config.yaml
routed_scale: 1.0
init_std_router: 0.00961
beta1: 0.95
batch_tokens: 32768
steps: 8655
Below are experts of layer 5 (counted from 0) of a mixture-of-experts language model. Rows are named router (the router's row for the expert), up (a neuron's input weights, with its number) and show model dimensions 0-127. Each number is 500 + 40 x the weight over its row's rms, rounded and kept within 0 to 999. Numbers have three digits each.
Before each expert's rows: "gets" lists some tokens that make up at least twice as much of what it gets as of all text. This comes from a sample of Wikipedia text that the model never trained on. Tokens count by the router's weight.

# expert 129
gets: " ", " f", " bo", " Y", " h", " Air"
router:471489644493527470479567502514489530502513408499581442496515516556573539576513476473421551552513562436507468461505502537444477546502564529494507548494490486540550506490475512508433485570469466549483488461492550481461443523471447527496467521538472493477491507477513469518446460487516481470530450490490504487452544513543495540494446426461528418482483465429533537492466611545522490513521
up1:591477496438480427472538519543487485506446460579499497490530464475545422515512502466477479513480486458400501498487527492523497520419482507468482494526456538559463561506507507563477548492501497515512480423438468481541505503600483472528465489399472441557558614442531557497463533499461540489514493531519522380483463508546507474503533500508498505546430520476538486528528524550492448516471
up2:538452505466434439507482497529540522552527482548510427448590532436461527525445495505530522484495517436581525472504473481501515531574464524470556453485521525508517540452501549513561485431529484432529461487525483484488458488436460483493426501462466447494471500567438502501545430526515538487438509510493512572484528412491468550486529453462566485495513497539462596557502576485487561520568
up3:494510542551483440499434491526484596528471507477507448572461480492495534401485529526449512528526510513569397470509520465480451444421453498521475458482451496554513465537532471575526484533595495468429559579531499564525478583481520518476502496505508518494526494570476511569428517512474546476505506439515469474541554458546571512555482487524472515512514486519496487563497482454493475460430
up4:458526512444460478576508511496478478508468523510452548523510420547529511494520521471517541530424512538538532564510569564520513526498548492495501498546516521541587530513509539539479572456537447472457481511554497383532494376551506479529439477469480470516533498424490521415522427469542526544498507465475418462507549561463539435502509497522497474477558460506438516479449485525501481551518
up5:438487467465522480399461454444433463496518515478523503409544547521497413516512467517497480562480555412489543563538482541467473498500527456531516474486496536453481520499495501452428493518541407485485458497532466508486561440512471439519474499487525482498420509521525623482514429501465491558503499520530506508397532546469440463525549500534578516439486517465493476531475521461474505454537
up6:471494514555529482454510591440567472543480557433515510500519465459518573521472477488562558446545509441498551514440553507491548488461460512518531575506479540561494454531592468504502460557526494465456565460538547497468499470435493508494481493526545485458500536459493479389508473541468560500488406483483592465473547444467488497495518444516485529562526487529533533470499487492446546553446
up7:490506416501538522503543566498565523535535556489498554459590494508521494496506501464481547484507477515468461490521500486559527538442572512513466571531450505481469495538448478497514465502480478451445529499499499477440563533502533558512483458483508531468498516529417474517442526476412501529424432470531532468472552418482505429436395532527407484524432442498496459516454493503517494473405
up8:489458461523491453500495493426469512590463430472540426452459513527516521489504510516423454505552468538492546510525537457492431478494538413483491530511523485439525445548496458454463391524473416496451443528494539497481530506554484504471503523569515481508472497468542556545499489528376489462514450484526483538528530458447416480472547527468499457485438568459550538520493445462511476471508
up9:537557491491564472470511555512466543480512566464486536545499496533569501455498410415497471504479504512456492479447525461516492523432532492417480535508471503549541609523426537469528476527489487562469455459510441538441497534461494482468513442446556425544463456441464443549449493471543502562539513508462541449493449519498495535456486472494493514572520434480448513486591494460461513462463
up10:403492484458467495475517544566510560450540515466549460579482461531581519492484527576475467532528526505421401518528548482490478476550541536565523446510407489482503537473537460496527487537477525494510510527493494509488528533529542544519465506469462518496524514530529360511469524469454479529516533459521458512489566523510506552512501500531506532454516560568401556539442488481454555450531
up11:435502497554538541477543520548491545585518514542477572504362558482443545555543454483535554540509570487500589480550447439508534496513500502486459542514407528520479569569473493444477519497478483447523450451505523475487520489475496518566483527466526521500519464544521542497528481539543582450489479465542490416477487523469428491495506488535501410476509546496440447488494509551496483491508
up12:487511519547503494501514488499532509565533488468509519516518471458488510535492512557479546480480534473558510480410517524485487474475470509500494478456504428422518456554525495461450478503499490475541537430544444507429553535427472506470497531502537525521465464510539517450508408581473582498568536470535433493510476447528502552619510500467553502468543536488528572532551550390570449439514
up13:505503542535534491451497478442525461587496512526437489525472557500565490565537509494459487497519466519568519521481502496539595491591527492491583495551515518508491484444473501363475422557527509464515441603521444533522482470456514493458463520540494505455473475511480552518496490548500498519504449518492539467557455528527497518425433531498497491509506446438508527543450475438407453516466
up14:491498500443521493484504477490512502438499498526547498528444509549464448566534399540517517526460484538421468508483486498499470452598494552504436517469487552456505510521409402556496472512547518519519476523429552479512515424545468518478444489522465473565503536548529502515514470505482448501458385505499491463536554556535537503457542451503435433451503482506579554528549451540479509503450
up15:492512577464492495439491515546458549518534474538499443436454597496497550512538518548469509507500523435483542561486521537581490488496519500512505463498456517474499514517532454501526443554377489492531551462431505472469467525523552479548511538560460483575495497551505524513469494420497464504521517434467459567516566541533569510513592485395500461558484477503468562508508516517439482472451
up16:503540522466552419557463472520523454476519461510451528541546473461523492503456419551525496523528431481445535527392449506525523518485507553425547479543515490555490515473447510461470509512571431535462498448538518526496485499496548509454533481514519467454489466439561497460459449481491575497553418461447469526577511514506523535613526466434520448482451532456518500525539524554527517493442
up17:473497510430543465471437603524489499410546492453514555473476409536547468494506566457505426512446460469431524538526443490515530531408459496448498484538524532524495440440485515485444439538441481442520516482521555477485525485485538507478505529461486436437573553509485462500542515549428548470566485492466573485520540493505467533432482495482488580519466543469490527538484512524518520497449
up18:444524480517500531445465455433482566522517520491449474527548448522584517530483521548410532421483447498473496480465572523441507567488511514485555540359504497525530506540455608482488506459463477552523429474484544494493480476501540524511536522503489482435533480501461511482467446502514436537480492539492509532445459563580486498433504459537472489526419531557466478471436480500470475525490
up19:493458494524446535422494501515400517448499540481524560524473485451497520521464502500501496580513492488511538528485531570478470494560498485474471492489452452457509565483461549474444478493474469472425463440526502434503583512441552550473514460463498561504404495510526519474475556546511485494514493511559449457487529540505475591588531431488572558557474497526470550589480540496508474425504
up20:466522565463536451471481497463527466502536597552522531505497524549536523460526538567495481467403453524540502451437409473462474561514566510513423481465546439524576473517466416500506560484429454443538538526541504484489545553516489510469536507477507539461468525545560479509602450483508486463523447509436502537565500497541487500495459476474464462509498536483552491505460522465583486521460
up21:522490561555512418556528508510484555499532558473614566574564503486549482429481521426487492504483510500540473547482504495494441446535404494442517525502543530497489548551550508456492543545534486452460479523534521512498570496520487607505454516462482484473555538550449457515490495506499501411564491504511496519542503478460490483540544542483577475472544573435519506516510514552567539505464
up22:487544558545551470437559487481514551487481514555480514480499486511456482548543519505534537499519458507565477505503513496472505480542497476455527554490503540501577449531479517600543500520441553443419528479537549427496466504529432516542421496526537497513387422487457498447531479462472467524487446474541495525544489527449544433532450441526570528518532531553559547475541443512422467526500
up23:501461558522512452511515434534523501494548594540531460487463446460468463447504501527476491521494482428533413476576432468505479502521508430568547414539493505444493487493466505400490535440453532496451530445553477486545541538529562506448489480496529540484511513425564525516579496554420553571545531487518455479510501523517526509494554451526522464459456524558520532510539535443498536494505
up24:511544507407442440501521485549491541472543443454596429531494477505566519463458462511459554504439523473483497453459478588489559508500516514430515453529462385469543471505441484498502532480482540510528475570534421529487516542489547555548528534497484478516526531469535517522425446432498487572501508484502482552469522476462478476499561536465460507564526458482510518484443428489441464514458
up25:477478566518544572513499567496486588490485428488581491537460552523434521447510574419437531479479462510472492478531462530521596483512469540449515560491440467440505515459495460464538501514465475538439499522446565498508492454501441557495557463535546496542493436528497548547449514416561466579466513499470481510466555502468524514545568520523518491467466488511432514495525469501495463565494
up26:466483573490552485533472478553467444632491497500472446493560575535479470481478544454521517459465531401511439468543502481514501485499563455538520527406515520523535576472447571545546484490494531430471482483552525537468491545441490487527528482436494566488520540494538522497456414404523524521457527499556495482525403495517486479509551528496538529474532501474486523498488478548514502551458
up27:503494430486523450498501539497483547471578451454508520510563507521495501522436507520492457580499453462517477520445492505493470529490542523517450487487432449434447482439489588592500465393488508505526505508570492462510438503530455555449532553468496533546523470500572451530531505542418488472518486472525469482433513430416516498484466548526450412525556488460483512469446519480560545484479
up28:485447492456482470577500475423523543492575482483512497453528508552496542495502438540468545520515516548496579510482479530499482458490476444547523539400521439570429440501515508468498439511439556515498489475499461493542500497455465539457540570543457546470505535518579521470439477554438532434475533486476507459491533512550353483492517545555510444445489490500444554507484509515529488472490
up29:521574462499484451508539491569517507458510463440541542477448505491503517470498487486574487524568503528435446475486494549534470604497491450425522518501515557476487503491563524470551528536466532443451476441506478494404531555508430425527591442525528475498519483463546530525468501471542486494540471485459495411476508555488484522476550505506527475486587490468583561523451562517533426510519
up30:551544470489489511505524526567477431508501455489471482419464549504425463530510489504583577499459484486451501423524526445472524487551591511575544472460517514512470495523501479453441466480557494488492507483517515479522498497456495473514472565540577444510401465476538554517517495525412533461503487531558427475444473446515450463446513495504554577504536463501485570568517485529548467546552
up31:531581394477527533468519533443438524466558475519491447483458478520455527440483467578521533453456500564535454516551476522449541483498510545443515552404541494526559540513478458477490421547523570446496548558565468559467476485469473540512444492523481487523488485528569486405483476496469483516473501465463511443520485623492498548469515557551506525521521492533457501509501506509477466506460
up32:573496506449498494506556475484438516511539490489450493553511520504508563538477480488506435477466556543453595506558558432552476516518571619528493468523505485496496442525485499489546551499436419533506445575450472531504419505473531475476543521494519556500543489496461486457557541492445416471503528393504502536456470465470459501450514446461533533502445490496447458436515469479522480476498
up33:412499524492564520477480530460450517510469539383505519531489476578447493495571513521474522592456479436510481514454470520516553517565517529515438551557478521470516448483575433498533488487478526456474455501497528516561444464513498571501498574497488493476516473548484563537537507527481469585476557470512453509492541593511490601466493527487511487463528539481453524520460487549448465571471
up34:549514521454550592539507483479497514517528505512572525491519468464421560492497497488478457530488534427474492453460468556446476539520508458475488514500548502528515496503476464498595511504531541500469462446442457502493463562458562482451420468522512508519415532548459495518535512540545570522445535448534512403526493513551410509563501504445458571458559535451486488465550496565488551493437
up35:503451528484541481503434507463457502533518490493541545416444554455540538497516515489445465480460427513491526565465513545475556493445488520492507528457539538524482481526512492453487478460485504493433509482536548496513533544468455417433549487524497545504487522503578546479476526420517450567586567467460402475518419524508461423479525517496504470565382466552546477501491491477519452541524

# expert 137
gets: " ", " re", " ex", " f", " be", " con"
router:523459574508486510507483525540507503507502461512548501437507526613550527542504471422455562544481494445534497483570431542517448568496540487479532561457458502526533546462503526488469472525547452593472513493464490496500495537556409508480474551478419506472501460489485474552456483470555453494488479509441531521449540482498485514453438442485550489455597446426528607504493504513503494471505
up0:501487497480498504425449453466526475451478476442528498484543519506469451485490451394492481569491477422461475563457514489537480482528467563456475539513541521477494598427508533463538476508551553487517544558515515551445480492518563512563517487473422522553534470437485490514511531478550505471550476450538487481463461422428519523492496528465487470493477531488575549428441518462544481581419
up1:457478486521489497466525483451490476476515507521490477475552488489532521558454525539460498502560529522469465476472514514470558467436472515568508513520461463443460519528516506494565502535507525497532502522487559477527563465566511514516458538518507511546432421580469510601432484465484445476545434454549420487579500530449520542539403550506528491525443483554473479492509376427541525541553
up2:365514528443474553473469462512524530505545538492455516522497507483472494532506507508453498593444590506531490479509496539544529421488503610537538497584475525442452509456521466534518494481528451558508583497482468406530448528467500416493514422502457490572477482436509520521495526543500502506512548515513451545438532480493532482503484495501584524452538474487513451510493555527451524459525
up3:449475387548434491436555512509480516437469487538390496543553496463527503470560504465485517464498449525553529481636510495478504496482526580430572416532540448481473501558512519585456461509463574500424485464521544505459537528466543503573503506490493484509457536470489516470540514470492501499486502470463512529482500538477466536421498473520501482543544489475568485481489529477559508467520
up4:496532502533510503503450487467517544501562503520452471389481528490456498552532525491548511491511547536447502513478419548537443470418529444558480451527501496518483482434519436500483495473483517491453488484452581460525529461532502572522532545540511648428491447471531504520474528515492489502443489523448471429530534445527586483461467512465487508459516571487438538547504441549463518512547
up5:535517577544490445481462486455569533563499447444535552509448481524469532458451487474453509570442515501517486483465477515503422511437534574495501472460542470470503427434493502442528536531513541516494527475501497463503464522469495513580523540535448569476442395524449509518474450488518518510545550511427518531429512469467510556550492530514562422503596524554493490485497498446518488506421
up6:439511531535454497454463476528523512514498542497459451476519505562542567466469518474522479472521506494502524537514498557445543575509511506475478574499483489474469457403474564573602462512482526496508506518562514536450469499466498428430570500492556506450497463515465486462514442442488573477574440386526448441481481511459444518517445483524474529451488561553447523529513481485461495453447
up7:552535475539476543409489512532507565451432524520491447544475520538489485476447515506436528495526544479516505484418488539514488418490495510457534455546459422498473496492569512499500501492469521505413446534534483463517542476491466491478481546462512473504420482491415562455568439461458494627516467483442484515476512552444499546514466472459493412480488455511490524521466390464525492486487
up8:458469557474522488444471538546485480492498449463510509483532522475516520522444490430578526544491481480519527518452471541504480516550504546538471531491516520488513526510449461530525514479514414370556442553494513508522550535384565538482522507448453528547508515471532541515489507508484526501498578460541480523458497434573451438514465556510428578469420488494485541458487507405561533499485
up9:493541443500577545522510478534501515392505523419537559396504545490503536523518481488515523523516448560473540448465464569531458491566481518464563488437500542486521443525483506427526504481466569514504536448429516490493511503444453498490531505572507490459489461499485528487515489455532510460526561456474492538459528500483512491539569604486489524458514444457488630521537466467551469535525
up10:534558532498550478460479500499584554474457478543545513501507485469514445463556464470505458398518431509494469542499460496535430492497468470495436542426503532467552522475535537483487544539588485516553459502455466501539484537541560501540502516399584518514469480446536523513485525556506480482517516490451468585542497421478520547408509496558483481564492551565502513509456457428528470499476
up11:468431493522484494486436550439499487546554479415480506492516461550551537506474450517452484503607444544535523455487470488531470513536480464536469499474492506506469484522476562451473530469524433470557517471501487488546514540429484524477444532496429471552422454469467520499503548463463514543473506445493599519540440540426489455439514550470536474434545431523506540411507538459473563472484
up12:436512523452470563501513510460526451421481512492508600541477543524424505479487475451507499551466484550462488483429499495528496472470449452477451492413503467406553467486539571473558553585498505463525509545494478484423447491552463484506461491543555545561533501475470476511552496464494401517420520475501494445509562455446540567539549465434471527521486476517479505533525541515515488490483
up13:434545431491514541534517562527454466523573487508529603505525495505538437514505476522507518522440563490466480510462484553556483505470536541541543507482549396464524566464455527456411477516522470544461470505458483466511527564448502520495489550466539454516447447541494546550448480472500409575504425528466481529405459540474547437478493520522529496501456494512509436459538476492535507512468
up14:576553453495518435451513482475432515469480524530437464432547515468488592540534528528481558520534505598465469438417427546488483459492491408439571469465527465450570486547508537504509451528454509490536527434493499419524482452570462557552514479549533492441499466481465485484461457517479487480448470522517433514479489521537524546504571526469514511497507496528544503485529525516511580497495
up15:502491524479525444415417530529529583512465522492493519431560551554471503513483515486525521525451524487501479558469523540508522497460572557570459500510572519533504475542497524474499513478507416539551480560525485479500523468441518532452500529381491518425504525420486531494509479479530492494522450512492423459478425487527493489530588573608508460475427469456521478483440497480481459499479
up16:487553555538506446499456471507473487542543452556498514444538464412527541438542533537532541574447480495496438533551476514496528568469482452552493527469621477481529478523496519554518461472557491498416530460434445529484429562508497523510515474441509476529530479453518488535505479506425543489506468517430498471565485455481523396524470529553530509512494459491532458517536529458435484457563
up17:503553531523496463528516589560489503485511467567514528585515520496458497493457542415520483510516503443391549453486434567433507519452509524489463469535482442473523520496476500475562494506530490530495493413506509435561549493462499485501499486470458471483520469549489531520538427459493489509447514462534494526377559519480538456540431479482539473475551490471499575518491456553547458401501
up18:498492462398482456512518545476477471497450447454525437510482541424408476428523504463503463471514461471428471456443531463468509408492482516440532460537497542535481476510458515472507534486513590510487483580462465478534603457528496469511538400446514511546475510490562491522519509511466472539504514515516462488500516497514591576545496422472522521529500434534454566531481503490513466551530
up19:486561495489548438503481558478492441518509493551410565430488441470430475511466493462573491494479470523466558480421495479484510457474500459476408530515523464464440497469545489502493516479530432514486514539454629489500471508480501486474459554479492468476529488466484450529515496565517569531585513519525561528496476514514551527503527562555451513494401490516474569534435560457468514544468
up20:512542476546544567477512513564509463479502405585531522544487514495536486486522469544509527437572457538467490501565423546549464467475421492449487537551435535529539559447498515490502554511526606524448511556593465503448481479484508503502476546517470557454492523479537525483502464534463475480521545528523503451580521439469549472424585465494516492556482536505567501530515512493480511557490
up21:501550480478486500431529466506549562521531494481533449492448451503516537511431581485478499491442536555483544436447500537435471508524508521500518441460477493495523516544484492520554521498504495428549515495478511481542472513586513480566539489458504554482518482543488413559500561498528516464440480549406520579590509435581423537541512532512497390501499485499507546520467491569522558515510
up22:514475504522546491524504567448501505505449504504455539483497535457543518543465464543539539533521415542483504450521548552491465526474484520461452448511562440482512479474493498501448521554521464589560513511479510504425505487524503577542480494526486480540499514496604485504482427602447398484447530502419514425549447539490443516508554456497507472462528516423538522555549499473537434459507
up23:503477468467539535441431491582498524509530487532519502558443557449494545557534466487437535538505423514429490504507479464495458484528491556537531526543405491512536479505385507517517545492536511532496464460441556491473521552499555454464538500438540562472454500486492490452540522515554456467520513542512429447527517414518520521452603458544521514525487503494523504495547446453500453574442
up24:505509459534428495531450661464569521467522539464484529413504515430495531424498491513405506492472492516487529511501525505486508494497570443463437429447544548517484488548485507493448462469468449468467525504554478494535517507534480581463568534506476509525529523442503500552525466501525471497510500555486523515417487512588459490473477437455480505441572499470481525473455521430495455479477
up25:489519498497503508466520461536457503517527501537478478518513470476489488628480481466568507490473581497536553540491504443530492546506493538488503552518473481497476509558557567532519558484470492490513547525511533523502507486565546447488463557646526532545519574514468444553454538543600523420427493532512562473539426497524395480465508505498467518436443487493539521501530480542524524474512
up26:391508519473539531443527523516464437521471534501526531391448497514457513511529549542450481484466509473514456489597484473559511475524507473507523484492481541435475481451465483451390524490515489455464505469448434516501427505477474538459452489521473482475444494464558446526566454571454446521543518550451514510506553480380434478501495481523588485519512439479503512517516518522525482464530
up27:532518489377497458454455540472519544543558517508491492475530562453467477459491526424482541499496509551453539558533451470457538611532527510546507458480539529476515558507482485457462533440476510487570441480486533531525496468484494540426509553528553548522436486534481500504538484468479478477486519433476642581470450497452517499487506502561468503496554457547484477540502473519481424524517
up28:526488493426457516497530539527505555481554553520570571513531484443591435494440514474523451464512552493528461541467496520456428456459441518486489446501459457496525585526593524497496504487473414449448476451514485558463554473516522531566452517524504490424541490524478522526483481485451479511483508451579511492541542483493431448489468476493510522553498455551497503488579404492437515457487
up29:460455505542431509575601501366487532499497495461431447521528504590497495509523547511526555475469464478573480514538477471468511544541469526479505547497473516535461469494478473488489537498482494457527489477488521484564454408473493514505416548527483525443484453623495519458533459501448546434509470505467514497470541515493445513476436447506559473487438481457523547515482503503584470543490
up30:538595486538519490532479492474484496555519456462515526533498474479428496506411485586542465487509536475547501479508520472536506561486591476446499522424491555529549498572399529490555478493532524502473475506528426417432520525447495520488482524508478569546494464480505526403483496496490460520504583557513466492469482524498581580547524463519498564512482459529545515482473567457543471515456
up31:481525528415521461451481485471533548437475576509568537548486517485520497472460482502425501529431469512524508546470459480531511551482515511445521522529554530441479483474592488476478494532488500544544524462515551570480507502542528513441443556547482513444508478572481451506500480509516493397581547475507466542524532447515533472566512419537487498541503507423510493391478433483449447525453
up32:522507586471488527521476481515558548510504520547486528537559475530416466456488522507482507554539497498481491464477549433460568477441527473538510550506510549447441482541485477486463498494490531505511485484545439488426462563460480511473547456524539474579500502456478556503501546479487555480524589423433543479485392469470450593579479547467561547508456493546426531553500517512495480520512
up33:475492527516511546514537464498487469546560487485489502498485534543473544458530525594475519469509413548502537513543500441506501504457470451490519510515529497539540539555446467517545449484526513537393550519480498537484458554551498456492463582478490477532423470594549568469461547460494465466473447502535488496555477504570468531496467551530494526479503609601450526466476426432506473460521
up34:505506563476536525494512467514570492485497540485521499568550509452452463537465516527526483552587561485456482548453533526488556532545506529469447558526435551490501488534475493469499510511542440502497494516501495477538529443437453503523501536447501451522440462525516509585515411488534448538381461503547429515461473447533508582416444559528499464546450548468485536544504533560519447485507

# expert 80
gets: "ed", "ated", "d", "ted", " used", "able"
router:431526517536541441472561527526479525515519486594542435535523464464516520515472475495447507518510498441524583465517452516502498517438520498470523501527487527501516588537517543497486483563533457532462527439506607508468502553472465510488476534520457560510459454469575511557422504571507487425514414413469485484472561511554450436472519482487495462506543498503518500536478496567472499601547
up0:528539483475413491502500423479442542494403498464449431543520562515479494477529436533499474443521487457479514483474498538516414492491498512454505500518514488460557565458490501473519516443517468463578479504462514518526470510506447500554514480504493556497520554481472528422475500471428458519567472591478640527499512493519491449536475486429533553496476459484466537441462484406432507485518
up1:465561424476437514507539491540505487479577552554417501485575482531558521484569506568446443532563500504493504499504482463471525552484488498514577525526557458530492569491548465493526531511559455453517491405537438486473497551527484492381462545446450510468450549466513514472478514477475547533499510503505468506498514432520509437532466503475573513508510482491410452567539523510453518445498
up2:455635547425479519483537520518424549495487461581456522600496515507538485458573487477523512534490566513487453490577485546544555537475562527484527496504454546530466520489452504546501499443492497519523502543503490507557459512486481435578510429423495530462483500557520451452468512519448536564506504475548535517535526468395532489545521525518512513491451481501466544515502420475523471455490
up3:586514530464549582531503529437551476517543511460528536482498472428519522470513477524490516574504456569587538462469517548501463435520499511487509426486517521598427577554473542447486478554518565522518465478465474488526460540503480569530504491489458485505554439394513464504524528509478532482464539520532488521552465522510491567414573438500513475544517523560471517501463464497508519560506
up4:477508495543515510544564554475500512474477454551635491536519430504506457546516524484478487515475486478548507524516482472524492573472518523539472548478489440477480533540516546499521483520526443491507451450529503501470482501510494432571464449555546525466497545483472490454514502586469486574381576483582454523435582567456434525531477472448483491496499535469496473437491470467456457497571
up5:464473476481449526552548492474508500528520492439481493477533523473484518507525569382541490547500565393429491435463449450465512451489516561452499458491503478495466443516506517506512499544527492499483566475494511539435557447445520464477471456494557556496447495486493442499515559525546459495474522469493458452523445566573404472460520505537475526532508467569564505461557512513554501574555
up6:524520524582557519535446460527497587576424448453518519528500477496547456526457528556536529528497445455522512503508478523475471488503506499453579466492518468488543511527529483438434501524528536490514530513479510478565551466498464527536463445496460553500557481453516460452522534516583504521521392453494527490397479503548500571536493482469450460502509480561564562511418545564509561520462
up7:518451469494503530527462554518539527526544521495479524544492428471495492513443486427491456473502484458536550553453507503551462523468513414512525475538575510549465497470534490515545528577484522489516601550544520499454542481582451461537479473451533603552545574517496532519543471512484430502528495520484551587457532486527561516458415534486502482512572535448501434447507516490494549438475
up8:506504493500489498538603465452405532518496493486497483530513494483548500432544488513449570434481512438489460542500517518469491474475486607512501475483555557547498512547574530535454573554472452487449578550487504500502592522486461523495536419527516523570471484461517511590492472511463487527465472570594462473520534477491508521482611458508494509513502532494502481514541514452464513546435
up9:534484549437587538440482513455527550465431497539537537541436492473522494493547502454507474519561503551536537474506467560501473513545555452465475498510480530419549490507519446550438468543472533526508531457516518519541458483469401541481562545510553498501494535441492530536496401534473515474466442511571448513477528441552460475597500555522519421488497467464546459537527441511516489455531
up10:544491464521532505519498622514540497462539554515450555510467479533443514581491517514567472469497454494568557497514515482528500518453502477506543570452501464519540472484545481518532485450468479555479574477435461394504453525528525450490590540476486434483560533432520572507530533488543497520514511480494519512456436486482542490516529462506557457489516609556521492442477526494456430440511
up11:405493544491529445486512496577405596490462548449440482537440524459497463498534524473484563553486492492482462511418539463523572520547505478523583522480500556510504533527466534561486431464524514488499497504494617548492475486525544504530425430565518427509482533521473499489552494459499500499509490483512485579428508487573421478513472482507538461471481534434469484524542468512514508523476
up12:448492521495502481480493381497509489437487517556563534503522542544509537530514434534481526471481581549521543524515393529485523519549465505541481488442524557508455461546570459478479549446485468427480457487445559480534399462520510504495474493429539441510472461547534532468525552518491492464467528443537469545494540416488448472537507430479499477486540477531559569562510455492460504471499
up13:525401521437497539497476471471519423423530527512535493396557437505505477448492470539437437522516494552468517477500476482526533563421504453492563471443470525528488531528480547408545470522535506490533468448476519517562519591528513496524497469474441571513522492493541501514544519522488496498495503507492470547513470496552548472592549492488507567464448565457509526601515558478521459534516
up14:455488450507514536444504571553526465426519478495483458455472460522560526507542557515523516543544490464579501464625505492467477493527510515541543405496482552548449434488465549519450448542468504493414526469561532507496551438474463456492504491524464505527544445449483549514484555472434458550516513494552526543464501511486547490461474424474547469485533460486501430543430440515472455466508
up15:485531436505489463560526539485530510562547514510494464485509449499515464498540499568484452599430522560502534448518502477489469514412484494540475466473513488504501498569478456446455478463507495454546476490486505414510486497489533522412468460402460463474554457490500522446528484536360490419535487529495486550519528469566410474486482465544467517522470478448506548561457512449524452481492
up16:421460408567523532514496476512480464467486477485489476448464519543471534511486536437485477482484489503455464473555540470481496486561443524508506485476468449526450501536567498506506501530498469508530587473503482449549480451573519496558510532514516425512464429528566440552482412450532494528564484438510485514480510479479513502501486506615533516515381454472511562460420521569545492540463
up17:405532490538482540507564484489444489544428502488592470557509490478507484538526512542397533502449515489469407485611520516480557503478502452480441463502492465457502537506480540542456548567559489461523526545479489530450536544468547506571525479563464442537511514557538503476442506538443485495427515468551532495525426564492493555467492471509475516484525434516480500588482480519531511496469
up18:534513520445525466494500502489467479467493536486518427534409558509516524480472485434424516485577570529548532518579550548513513552572503512483594489522495561481468518517477508501463482491526503471546522522483543566567554473514522518526480483430464470526479503433532439514546472485550533469496524391495506527459585571503505558496536515565475411544454505429501532559513489488534524535467
up19:495466453577507512538514558510481491456472461633561494484473485456507452499509480441501553506387466477540435476562537513497475555448491448492441500498435455512427492448470498608501495473522505483593448467516529541486489526447482489501408528528499529485477511507469483488510508513518499511416534460445463443445476525452484541469476536505449528537491496427533562513489442493493514540463
up20:521489555468509480481447508469512520472506493423496443453554435486442481445553537454457486425522553541474571570529483481477496478570472508505503562467456436480500518531558445473506487512540488472467489472491451487535479502560496579477523567434452522537514456520462568484474522449516550542546438521502422525522478472461516454493412501586539490504528458602513463591493496490490488461488
up21:460435445492468590452444457510517513456458517549550521500447522529519455547453557515547569517516534472529505451425504489522503488524530466496565476563488552525527487500430444483525513436459446516479516474463489462526471457532502507587416460518505436489469552547531438547462514470406534528568498489481506553490471534444527472517500451461481422487541415479537486539482480472444468485451
up22:592452498522460547527530568550511515518513476551494526510589511453475444527428445482562493479523532505415552538485466485521474527583509485432467427545478484482457558491472488496471487506494494508562552506485463514487454352457562489472491447472519514488502477468511427512474514524515540408490512517520468570533503479524495522477473478466556473520552493478489473507538472426522451494402
up23:465515531493443499552515477455498539534509518456475600411509481595535530493572447509480467457492557581478527514524487522531516547539421444444596480487481452550541475456454545462473457499479464428495490538517494422538524459473474508521512517557506498546557489469467522491494532567478511456526411524562487490535527496466488498432511496490490586496442484556541538505486567545479490549473
up24:479532470418485454502475497538551520426447445491558503519513493513460480516533439490583476532562434509523523529517513538477539518469482497512475542465532511478481508476435595464574485454497518524478460526560487494524608526499494517494459494493478449529446458519508457539508484525482493457432558557561438485550496491431523584522453398473475569488524479567536441449470448459478519521462
up25:524500482504489473483498522509420429557448489533512537473567473445489434508574549532634534476457531551546471545480458518517494559489489474500513539560578452522465425425513520628487534455453495491489560517490551476495474544502535527521480495540557527463510498449482472520542535513504516540482547495566475521507534462462529471466504492600503516517568509492478507504557514419486540476477
up26:439521595504535495471487530478531371521552535499511476422398546557440588489509440517475449482558517551524411482487456535496486489589480562488464467434541508509520517455548492482548468474472504472526495556487502414446523496504490495450558467555490515539449534462537497556519500513497503527483497477496477494588491417519430498532498500519472519506478504535512538511465496479567518452509
up27:530505503478517425466591534442520510565504474562441481538506556510538549542470447464484548472521509554522551483538546504567526515445484538501566406535456492549536438520505519528542516491518528476476482494463519493511532518527514496488466465464563567501498510526451406530433468456567484532440509515390522483519585518472529423506562559503516443469543519537451453502501495554474530471471
up28:482442533471474560438553584555557519477571492463485520498510562506421574504502537493531468528454459453500510510467470475569422538506570502466475574504484618513509509482518476485527452463537555502417470498441442479531539458530547460505520498520491527483494547480524559438461482560502526539532510518512563519577490486540464494407493502560502457501524532486542509515536519492578532550507
up29:438502502472516594459584521530575485519547507419512528439499482505495448465512500536529479582461574428541470467517419526446507449559491452507454471519438491488495516480489578485537512505447533500507505531555417452516515554505491458472523504532459541541517529475417459563492509538503478500477425482515483442514512496546456448427508556492477463525561525455412522462539516459505509510453
up30:481481546498534494472458575484510502556472508430488565479513501501521534467483452494508545542439519540488507531484557506582510481485454524468482552455438471460445473450494493541498525465512466497482554455478545534489421494512495485536632505486541473483545475527497529398536454552527611462436456508471517510529482516515539536441512482485479550535479477457527404511471466479515607486574
up31:591483524532517529497527513473486461425540473499521473457423477507530504492519490528535468492488467509530473500458447555444386455502520476465523528503541463477472474552524481499542496519539544386531460516515449583466497494478511530522578518403464513514460524528505422514529556508536539493490461408542569549564475498520536513588501534417451460518484533443544518505504477506573511481471
up32:506558507599537547458456487445567547516467497513558508485521509478522566490486457558512457454517428505570478571521446495415533505561515499501498504595519471534459549527545568495544489566494475535462479532487530463464508503466486513567489485595442476544465440515470485472476486504515471553500456519474441482526491458520504449519420451521510493426459495576483465522436490407481483516495
up33:563494531505509503481554475537489466509468483474579482453514461432470527528444532458498491516439410547543527519477463529468526551505522499534479518506499491550483485491500504473511552437498444598515472536463605492539533561517500560513488453459492485495555532485548514535511548487394508523471506532496432444516497489539549524560438532475475570526504575426529531562544506508479457460388
up34:561532528420556477501503500512431480503526463511471468504519507573494458487453514516508487503538430505497505588461475433432521577478544480509497559469517516540489558561527523464541622532484478473530512442566426502500506571556502546478452517457451512475526485527544445473503555461469545519581525472462496552515552540549512467533507503507512557530482523508449485617554516473530448524524